From a checkpoint of a small mixture-of-experts model trained on Wikipedia: a sigmoid router.
Below are experts of layer 2 (counted from 0) of a mixture-of-experts language model. Rows are named router (the router's row for the expert), up (a neuron's input weights, with its number), down (a neuron's output weights, with its number) and show model dimensions 80-119. Each number is 128 + 32 x the weight over its row's rms, rounded and kept within 0 to 255.
After each expert's rows: a language model's description of what the expert responds to. This comes from a sample of Wikipedia text that the model never trained on.

# expert 15
router [149 165 145 122 108  88 107 167 157 127 105 125 156  99  78  81 128 135 169 185 135  94  74 174 140 127 166  75 143 158 185 125  46 154 137 130 161  75 119 129]
up4 [163 153  77  82 110  89  97 126  80 188 131 120 135  82  40  56 108 139 171 189 193 168 131 134 156 133 125  62 127 119 126 178 141  91 132 131  99 155 179 161]
down4 [ 91  58 126 103 139 141 199 127 126 155 175 136  96 126  65 146 105 123 114 165 135 171 150 178 104 101 132  75  91 123 110 109 146  99  78 130 119 127 139  71]
What it handles: Table cell separators and auxiliary or copular verbs after a subject, such as was, is, has, were, been, plus pieces like tri, al.

# expert 30
router [175 132 192 123  14 118 102 155 133 154 130  81 163  91 223 135 111 105 221 170 119 140 110 187 157 151 173  85 183 101  84 172 131 126 124 133 113  86 140 129]
up4 [186 156 178 127 111 203 105 111 119 208 119 118 102 162  77 193 102 132 158 100  88 158 155 165 140 200 126  46 150 121 165 107 129 159  96  69 113  99 120 118]
down4 [ 52  72 126  79 150 115  80  99 101 136 130 135 103  94 120  96 170 186  95 124 163 143 102 107  85 126 125 130 123 148  80 118 117 131 123 180 141 125 150  61]
What it handles: Possessive s after an apostrophe and short final pieces ending words or names, such as Negadi's, tick-et, Stal-in, Chair-man.

# expert 9
router [ 77 137 118 183  95 120 114 129  88 103  89 123 172 155  95 170  92 152 151 116 134 115  75 145  87 136 152 134 127 162 175 174 127 159 151 132 117 128 158  91]
up4 [139 121 131 170  85  91  56 144 101 112 104 143 164 109 157 175  63 141 153 110 171 125 100  73  44  80 155 126 129 120 129 134 114  81  87 150 169  89 125  59]
down4 [ 97 157 157 171 170 172 104 178 128  73 108 107  86  66 129 130 115 108 105  76 146 117 169  95 117 126 125  90 157 109 148 121 125 125 149 117 118 180  71 110]
What it handles: Short opening pieces of common words, especially co, de, dis, re, ph, as in coached, co-producer, discusses, reaction.

# expert 27
router [103 136 134 135  83 116 123 126 150 163 101  93 153 135 132 120 112 131 132 138 109  94  77  62 167 154 114 120  91 128 130 130 121 167 103 120 130  94 135 117]
up4 [180 146 153 128  74 127 153 123 155 103 120  67 131 159 150 136  97 150 124 103 113  99 160 143 131 118 126  87  85 119 158 126 138 135 115 151  79 169  70 107]
down4 [122 150 169 126 111 102  98 154 123 209 160 114 189 134 188  93 125 135 110 169 106 126 125 130 104  70 159 197 141   0 100 131 121 121 135  67 104 121 137 186]
What it handles: Closing syllables of foreign or uncommon proper names after a capital letter, such as P-ung, P-ays, H-itch-cock, C-ove, McDon-ald.

# expert 12
router [ 76 106 101  98 125 115  87 104 110 127 118 105 141 159  68 108 131 162 133 123 144 143  96 179 133 109 141 105 116 135 131 160 149  98  86 103 121 112  97 104]
up4 [117 122 108 113 148 132 101 122 171 156 119 167 168 117 104  83 135 169 212 145  98 148 122  98 109  87 140 103 120 133 148  92 108  48  65 103 117 124 157 103]
down4 [106 112 120  99 155 142 112 105 102 173  73 144 115 174 123  64 147 153 101 138  86 159  71 137 114 102 136 115  89  72  96 108  95  57  78 146 122  54 129 135]
What it handles: Whole frequent nouns and verbs in biographical and topical prose, such as known, University, film, years, released, work, appeared.

# expert 23
router [108 126  84 134  83 125 130 171  98 169 161 152 166  65 106 146 125 165 178 126  89 120 169 117 118 117 194  98  89 133 169 204  95 148 178 203 115 127 120 148]
up4 [115  61  94 196  92 155 108 136 125 106 123 183 135 117 132 140  70 107 181 161 122 208 116 137  76 136 122 145 148 124 133 180 140 136 120 122 178 144 131 150]
down4 [103 155 113 151 129 145  74 129 166  94 120 173  90 164  68  87 146 159 159  87 109 134 122 112  53 139 162 105  72 192 122  94  87 114 119 122 160 120 117 162]
What it handles: Commas and sentence-ending periods after words in prose, plus conjunctions but/and and the piece "an" as in Cle-an-ers.

# expert 26
router [168 111 111 104  94  83 108 136 123 134 203 157 157 141 106 125 113 176 121 157 109 113  83 124 160 133 158 102 113 140 118 156 156 154 158 121 151  83  94  82]
up4 [118 114  54 120 134 120 108 213  92 104 130 159 198 133 106  78 136 110 161 120 145 131 162 170  93  97 158 173 146 122 118 143 110 121 171 103 102  99 141 156]
down4 [128 111 149 158  94 154 199 181  93 139 131 113 140 108 165  80 164 114 135 124 143 173 141 153 130 171  75 101 148 157  69 147 126 102 183 166 174  92 190  91]
What it handles: First pieces of capitalized names and titles: New, United, St, Mar, Ch, Min(ute), Dec(o), Kor(ea), and Democratic, Academy.

# expert 28
router [146 153  58 139 100 125 118 131  47 120 177 176 124 100 137 113 174 125 161 217  80  91 108 153 124 149 160  79 106 118 150 156 125  82  99 187 134 115 124 124]
up4 [140 191 178  74 165 123  78 128 123 132 178 102 104 144 165  65 119 120 153 159 120 183  98 134  95 137 125  98 107 112 122 115 166 134  92  90 133 168 130 156]
down4 [110  84  79 129 129 179  88 111 137 141 144 113 130 124 130  87 120 153 150 118  90 145  81 101 141 106 101 160 130 131  97 176  64  89  62  87  97  96 163 129]
What it handles: Single capital letters in acronyms, codes and names within tables or parentheses, such as IWT, Triple J, TUV, CPI(M).

# expert 25
router [136 118 124 121 101  97 121 149 112 166 184 163 115 143 116 143 144 138 148 176  84 100 129 172 116 112 162 104  70 113 133 165 144 136 141 166 159 136 114 117]
up4 [ 99 153 116 128 118  97 114 105 164 131 148 118 134 140 133 143 138  96 124 136  82 119 109 178 111  98 117 154  81 142 157 132 133  94 147 183  93 117  78 133]
down4 [122 148 103 162 121 114 140 165 186 127 113 149 143 123 106 191 147 129 124 138  84 111  79  64 112 176 126 156 130 184 111 132 177 149 164 193 106 190 162 124]
What it handles: Capital letters or first syllables starting proper names, especially surnames and foreign names, such as Ch in Chopra, Gr, Cl, plus opening parentheses.

# expert 17
router [ 84  87 150 123 105 124 121 137 165 202 100 169 130 150  86 105 102 121 163 137 142 135 178 127 115 163 146  96  49  94 173 165 147 142 158 108 119 120 115 156]
up4 [129 102  98 104  86 156 116 183 104  94 139 109 135 112  42  77 137 147 132 170 143 132 134 115 145 159 181  83 121 118 114 125 151 155 131 153 111 113 156 146]
down4 [ 84 158 112 223 145 106 119 137 109 150 104  92 135 168 151  95  80 150 124 175 112 108 144  95 131 112  89 100 182 127 190 178 163 102 164  90 143 143 104 123]
What it handles: Opening pieces of words such as out, un, ex, ap, ob, dis, plus "as" linking actors to roles in cast lists.

# expert 24
router [121 132 116 114 131 106 103 109 165 162  83  81 129 152  90 142 177 134 114 118  66 124 105  80 144 134 156  99 146 124 151 154  99 123 107 160 185 183 135 137]
up4 [121 136 123 115 124 139 205 114 125 129 122 119 146 139 144 166 140 107  94  86 145 130 150 120 162 156 144  72 127 118 129 134 134 178 136 175 145 184 100 159]
down4 [138 140  87 112  82 132 102 136 161 118 106 181  73 109  56 150 157 133 133 132  97 150 197 129 182 156 112 166 137  93 177  87 112 179  85 181  75 178 102 112]
What it handles: Inner or final pieces of rare or foreign words and species names, directly before punctuation, such as rabb-it, Mostaf-a, Nanoph-yl-lium.

# expert 6
router [117 154 133  78  93 161 120 133 110 150 121  71 126 121 103 145 116 150 184 134 132 109  91 100 175 130 147  48 126 102  98 147 151 162 121 142 157  96 128 114]
up4 [119 121 126  84 117 167 123 141 139 156 130 162 123 173 144 167 137 135 132 123  89  95  98 142 165  72 138 132  97 131 144 214  45 185  52 135 116  91 168 100]
down4 [130 136 143 109  96 151  98 135  77 194 203  88 138  51 144 129 154 161  98 116 124 173 160 200 125 127 167 143 135 128  95 124  82 181 117 127 173 159  48 107]
What it handles: Closing pieces that finish a word before a space, such as ation, ed, ing, ch, ice, in elevation, speech, painter.

# expert 29
router [ 81 182  88  77  65  95 113 132 152 177  79 133 187 150 183 129 182 147 122 153 157 126 120  85 120  88 160 172  39 183 106 143 110 122  92 137 148 124 109 140]
up4 [133 136 146 141  89 174 126 138 177 115 164 148 120 165 162 155 133 243 219 127 140 157 137 113  80  82 127 150 106 166 166 135 141 147 129 159 154 152 144 190]
down4 [136 140 131 104  77 113 174 121 160 163 152 171 122 150 102 136 144 159  79  85 200  73 123 189 111 132 165 137 159  81 108 132 113 145  54  88 109 133 126 169]
What it handles: Last pieces of words, often names, before punctuation: Flatb-ush, Broth-ers, Cong-ress, Or-ad-ea, plus af(fine), g-au-ze.

# expert 21
router [102 129  73  89  79  95 108 124 121 124 152 159 148 126 124  56 150 165 114 159 144 142  95 155 166 164 149 154 160 133 104 173 144 112 117  78 138  89  94  78]
up4 [175 126  93  75 200 100 157 107 126  68 167 112 106 177  94 157 152 125 234 156  78 137 106 142 158 125 124 107 182 185 112 145 103 116 123  93 154  54  97  89]
down4 [187 160  85 181 123 106 114 120 140 101 125 109 148  95  91 140 147 159 160 207 117 130 144 138 130 176  84 161 150 166 169 114 144 157 130 134 157  48 111 141]
What it handles: Opening stems of verbs taking -ed or -ing, such as arrang, inform, poin, plus given names and name pieces like John, Mc, Har.

# expert 31
router [100 135 107 113 100 126 121 169 147 131 192 134 119 114 141 108 160 123 159 167  79  97 164  96  98 118 112  95  77 132 118 177  85 177 144 126 103 105  99  87]
up4 [161 182  92 135 128 139 131 127 113 126 167  98 106 172 126 131 151 136  88 136 136  83 105 117 169 144 128 104 147 148  78 192 179 153 103  83  81 104  85 105]
down4 [135 140 162 161 161 145 129 105  67 132 155  67 126 126  80 163 139 135  63 120 108 169 121 137  81 131 128 108 121  92 195  78 116  65 211  78 119 131 159 114]
What it handles: Commas and colons after labels or place names, plus year pieces and numbers in dates and tables, such as Published:, 2009, 100m.

# expert 10
router [100 144 119 122  78 121 107 164 168 116 115  72 111 128 176 150 181 168 177 127 109 113 147  86 123 102 130 115 157 131 174 143  90 134 179 122 163 133 145 129]
up4 [169  69 172 141  99 141 110 159  75 112 125 138 120 137 153 121 114 103 144  91 154 190 172 113 156 125 169 135  83 133 153 153  69  73 179 133 146  86 138  96]
down4 [149 148 163 160 195 113  51 132 123  88 136 158 158 112 102 111 167 148 167 119 165  97 157  64 106 126  99  76 133 116  86  28  88 146 153  63 142 125 137 153]
What it handles: Hyphens, dashes, apostrophes and single-letter or short pieces inside words, such as mid-summer, univer-si-ties, Ro-th-schild, plus line breaks ending table rows.

# expert 13
router [153 172 183 117 104 113 108 194 172 133 121  89 117  90 137 101 124 110 175 119 146 110 149 174 127 110 190  65 146 142 101 176 116 105 138 158 160 107 127 107]
up4 [145 121 158 121 148  83 145 140 137 134 127 106 183 135 151 114 144 108 134 131 119 114  56 162 105  99 114 118 147  84 118 190 178 139  97 126 157 162 119  52]
down4 [147  93 120 153 150  57 137 190 211 136 141  98  81 140 168 126 195 109 119 120 191 101 123 146 138  90 117 112  78 149 149 131 106 137 109 146 154 153 136 122]
What it handles: Inflectional endings completing a word, such as ed, s, ing, er, ers, as in stated, Wikipedia, Reading, Finals.

# expert 14
router [123 147 123 106 131  98  70 145  73 126 168 136 123 181 130 169 142 157 190 186 111 110 153 100 100 178 143 137  99 169 175 221  85 172 163 135 152 151 120 119]
up4 [234 138 120  57  96 143 188 126 156  79 197  93 120 133 149 119 171 115  99 137 156  96 137 120  63 122 106  96 108 166 112 137 151 170 133 156 131 123 103 104]
down4 [181  98 107 157 159 141 148 136 179  88 130 124 111 153 172  91  11  89 140 135  92 134  95 117  55 114 153 109 132 168 115 116 139 127  71 163 151 147  89 153]
What it handles: Slashes and symbols in coordinates and specs, colons after field labels, two-digit numbers, percent signs, United in country names.

# expert 22
router [141 139 140  43  71 141 143 123  92 132 113 165 115 166 149 113 127 121 157 209 114 119 158  83 185 145 100 111 137 117 135 109 124 131 149 138  61 128 113 107]
up4 [116 115 100 126  84 129 158 152  93 109  89 122 129 151 120 135 115 146 104 104 143 100 131 135  88  76 114 169 185 155 132 122 135 142 175 138 153 152 191  97]
down4 [ 95 161 174 154 159 109 142 157  85 135 119 106 130 108 118  94  94 100 100 140 147 177 142  94 106  83 129 176  93 189 101 159 116  96  87 157  69 136 108 148]
What it handles: Digits and small numbers in table cells, scores and dates, plus ordinal suffixes, such as 2nd, 66, June 10.

# expert 5
router [122 141  50  96 109 116  91 102 146 197 131 129 168 132 130  93 163 184 140 154 126 155 123 183 158  96 192  89 122 138 153 136 136 116 133 135  94 144 151 101]
up4 [133 141 100  96 121 100 123 173 133 179 122 105 143  93 173 163  83  97  75 215 134 138 119 110  68 143 117 143 162  95 120 183  97 138 106 132 177 142 147  55]
down4 [153 114 164  95 201  84  68 135 174  90 140 143  96 110 117 221 105  96 168 123 130  55  97  99 104 185 101 159  45  98 146 125  87  94 148  81 110 145 136 126]
What it handles: Short lowercase pieces inside words, often right after a capital or consonant, e.g. lin(ked), loc(kdown), Z-omb-ie, Tav-ira.

# expert 1
router [127 126 129 117 118 118 149 131 118 141 159  73 144 153 115 140 156 227 158 180 146 166 133 133 126 104 137 133 138 148 159 137 124 143 204 125  97 159 129  89]
up4 [120 189  85 127 137 161 120 130 125  78 105 128  94 158 103 130 182 155 153 131 135 186 134 116  87 187 198 167 136  91 110  99 145  94 148 117 107 128  87 121]
down4 [146  64 131 124 144  82 123 163 104 139 100 169 130 118 100 137  89  80 155 148 167 112 165 158 167 191 190 125 103 111 100 101  39 124 119 164 125 131 144 128]
What it handles: Opening consonant clusters of words split into pieces, plus sentence periods and closing quotes, such as st in stalked, col in college, sh.

# expert 20
router [ 91 119 109 111  96  97  77  91 187 146 105  95 174 140 118 157  83 147 151 165  79  98 115  65 134 109 137  82 140  93 127 194 113 112 118 127 123 101 105 115]
up4 [ 99 157  80 128  88  82  61 117 106 113 123 131 110 162 171  79  85 156 159 168 164 169 129  88 196 139 119 110 169 131 139 126 140  88 125 107 129 105 155 121]
down4 [ 95 155 120 147 142 117 130  88 115 142 144 100  83 143  80 137  68 132 172 137 124 212  95 116 168 109  82 122 176 120 129  98 122  74 221 155 123  49 119 118]
What it handles: Word endings and institutional nouns: -ation, -ative, -ature, career, season, election, University, League, Party, website.

# expert 11
router [144 158 166  91 109  94 118  92 154 141 150 112 147 146 113 118 112 164 134 177 100 154 109 125 174 113 179  70 132 134 156 161  78  81 146 101  94 138 161 116]
up4 [147 105 126 161  92 180  91  92  61 178 108  98  81 196 129  72  96 121 207 146 183  76 145 136  99 141 131  82 117 131  68 162  65 156 100 129 145 197  84 137]
down4 [ 89 118 114 130  73 164 163 165 153  92 157 109 139 160 183 128 112  93 145 134 157 163 111 118  91 158  99 101 129 126 176 127 168 160 162 155 148 131  92 119]
What it handles: Wikitable pipes and separator rows, blank lines, and == heading markers in stats tables, lists and heading lines, e.g. | 0 |.